From a checkpoint of a small mixture-of-experts model trained on Wikipedia.
Size: 14 layers, vocabulary 5865.
Experts: 40 experts in each of 10 layers, 96 SwiGLU neurons an expert, 2 picks a token, a softmax router, a shared expert of 128 neurons.
Below are experts of layer 5 (counted from 0) of a mixture-of-experts language model. Rows are named router (the router's row for the expert) and show model dimensions 0-191. Each number is 500 + 50 x the weight over its row's rms, rounded and kept within 0 to 999. Numbers have three digits each.
After each expert's rows: a language model's description of what the expert responds to. This comes from a sample of Wikipedia text that the model never trained on.

# expert 27
router:542483551598435506470502465510503523493481409524479501576491530554522471419439549432519479564441511556424513456488585495510444540592464517455468538476522496472457467461548406434505536516430541484536518527501479522489457482459428416458547496489487440451529546467405569525519563499451431462453564519470480535461648482479537571542626525532500495516565484559581508531594402551531530446531514442518433526498485460443440537544529534494458526494538453500624417416298449441605552428477447508544491484484465570498516542521482511439550473523547495580542523543492566479486470461419417532
It responds to: Short word-start pieces. Short opening pieces of lowercase words after articles or conjunctions, such as rec-eded, c-arried, ag-ent, h-indwing, often with spacing quirks.

# expert 31
router:478489559454551573520483500422523492378542465511578509500489511502518442496476568562519518484508526456459487497495446600564578515568495488408494432566520465497493480523506514515470523431542509439613487471520559530579466386501597572389533495426510520531483586583488438511566601490474450529477524425470451495501520448567545547400526454495540465479441444536451456463473510496556534482446580460514430392530507391556533532499560529458616492507540518441477446475541570559511527622516456552424514552560582539574495476527573517573586462545500397496433505568473426529468453533536505493
It responds to: Commas and dashes. Commas after words in lists and en dashes inside year or page ranges, as in 2017–2020, 1867–68, slashes in odds.

# expert 26
router:520566503493483547473426509447523426454541454579473453556445561482437443467490547431528560546499481536466425512543622533584444458522464594482409444495460522514586479533488464525480552515501495542520469537502532568501577529491463466597450465560447556570538492442457555455467477425528580506567544545508413535496516522421532513493571444511498418431594503468431579452495486560487516427484486465553382511465484482439537534526434531519377433513548555399505548471379505546576519454474561428453456543520462505469453505513512553567615545556508480401427512532481546483589520536445461430
It responds to: Initial t, sp, cl pieces. Opening letters of words split into pieces, mostly T or t, sp, cl, such as sp-read, t-akoyaki, Cl-are, often in species entries.

# expert 24
router:529496514580471503453503480537457518450406447518469452645561565448443529527541455442573573487477514514424470516492438492488453555464534519471523434383437555528531464404516501459488444483488511576411507534505416435422449505465459544466461447479505505579473476513427533519558591525456418499450509532536531515493596492484440449467408580435476492422395464485476493548464487469541552418477450497526507467518526465515474443441500536506405494562520458520504645503544474568465436448488591517553460519457492384446392506495509617456448454577535466566515495490540529440491432442477602514
It responds to: Second word-piece syllables. Word pieces just after an initial letter or prefix, such as de, r, di, tri, adi in N-adi-adwala, often followed by -ate, -ation.

# expert 16
router:540507438494511504598515547446529446538484524440526486468567435522534473525507479627514539547531560547498599408472394554495505528447586477400492543548507577553501511514512470537475545476569503502470449495586576557515488499498565467475497531489493550538587531544471448522590585518499452464573467468585495513525563460578528480517537508548492533592475501407539545570531449415524571471528508577456585399539464423535472655471488412514642543446449466492463531535594506586463522584513522477602525522573509561569470457428427471496499402545493500483471445507524503491476498456506520480
It responds to: Sentence-ending periods. Periods, closing quotes and ")." ending sentences before paragraph breaks or The/He/In, plus connectors like "of", "number of".

# expert 10
router:494531421528524473471430470459472417444396508420455483573459517495532505449514440538491608508441465584509556509546430480534445477459514550507481548501341587628482534459487548523455518437515482487482492521429415505531417455462531485485437545451438468516459436558525491477492577530463546517534490457466552481569414618450455435495453561531478562519606455418503489495476485556471414541525540505485542398445466472522539487533491440582570521610439520491502508517521414502487469552431528478459484525545570500512479465451395517521391509494478620434501520448515471510553540519392409531
It responds to: Nationality adjective endings. Nationality and descriptive adjectives and their endings, such as American, British, Czech, Mex-ican, Bas-que, plus young, new, former.

# expert 23
router:552588439451465506565557508477560365487547609525489486617527480484554552517574448564498592474560539510491450440477443494452492528444547498348448538485510527586443568450428431537532516548531545525534413462454550519472507478517465492464549505492483532493495420535530530401519425557485488514398506449540503444421465400468461477561514479543529483476426478421556516449448552586591445546512540571543436424538478418508513568487483449500466577475484522494474492517556409533526489531371450528475489507512526548500511571500481497491531536478514552561438526484525407578450388471491410463
It responds to: Paragraph breaks and relatives. Double line breaks before headings or new sections, plus relative connectors like ", which", "that the", and LaTeX braces.

# expert 2
router:495509463399529499483545605421472573514502572601471503488493456508479461468517481407575509436408559447484560472562471489406504452452507503481509517541448527458456586444370438487525426451535457486499696566548520529536524570614446557532459575507511499475547454515474523537592580514475475549424544524426570475560537424504440577394472519445524487518512465561496509465490459590481473461447505458566477473489538532523493484525526566534456476458435504498468599455523497526513427466441552589468444443444544465521555468536572554495477573531528530456523458592520458572499535527551495444
It responds to: Wiki section heading markup. Closing == or === of section headings such as ==History== or ==See also==, plus table separator rows |---|---|.

# expert 39
router:529495436479607540474451534420470555466509464536552535504503456536611549535610497516452446471537457433525541502458505469517520532578492377472513426457484501521560554586469440543438553424504541538479435467554555506511506444467584589337388517547552556512454630510501533498532503482506442543482383528473504564545474496475532491418493456534518444519531484448582481481472595423563478496527514532478525367638564440505540418444543455511528475561491502530519431528589531470472420560510474480419533483490535499453499520497505470610550500522471527497534535497465489570483515439528419475
It responds to: Table pipes and conjunctions. Pipe separators ending cells in sports and roster tables, and the conjunctions and, or, &, and the linking names or items.

# expert 13
router:489527548553507545496415541411542521433546578596571600514502499475542405400582448435415409571396531411419554560466560438538549521532430415500543458525545551478490513558447458427509429509466558469474464539568494566486417541452466525435535493442494547501511548455561475429503499510517577448525537442429468502476597436487498509503564467476503538622395506511564576435453513499486409502476500509463489489616436492479515593442467555505495604448509568501553437507488424530491582480536482503549425501519578435468488456577484448502526502478518449508489545535506517540457526478459542473
It responds to: Heading and list markers. Markup opening a heading or list item, such as ==, ===, a leading hyphen, and the colon after an infobox field label.

# expert 3
router:433526541468537558467423499349633488475503432537602430481466539531497425451600456592505383534454445533556477479602588484411613521535432557486445481526538530519455448465459465480472498528532462440550523511460598502481538553508489573488510505528539603424508467537558480519520523530474493493487486493447394522470533423496506539478474490496501492496456444498462474423383525563463497413496547550541448439472533392439452421509543557434500569462524470476497491432459476484503467555559494574596556558487504588580496507442508467459534485576575418495453579456527516493454536524494497533
It responds to: Hyphens and opening quotes. Hyphens inside compounds and ISBNs, opening quotation marks before titles, and word-initial pieces, as in sous-chef, "Duelo", im, dis.

# expert 8
router:540455455470507531484482459568466405551495505444467581529487509550443489518375554408495446650595485404551541492535460484528543576429548537544469431555476496502578474476577381475495521526529460456535471461503538523491559451596446417553481504511576420447518528541488500498458424448509442550518491462492530518523434582558566506558512497468510477477591479516463519528525366441478542542515472463373500520464510547477507429530442489391529480423507573497411489553479469487444520555466561454479507365497472433417581496523546456420549562484486460547442532542533474523518461515457438455
It responds to: Early pieces of Latinate words. Opening word stems such as ass, sec, acc, ins, contin, conc, usually completed by -ion, -ure, -ue.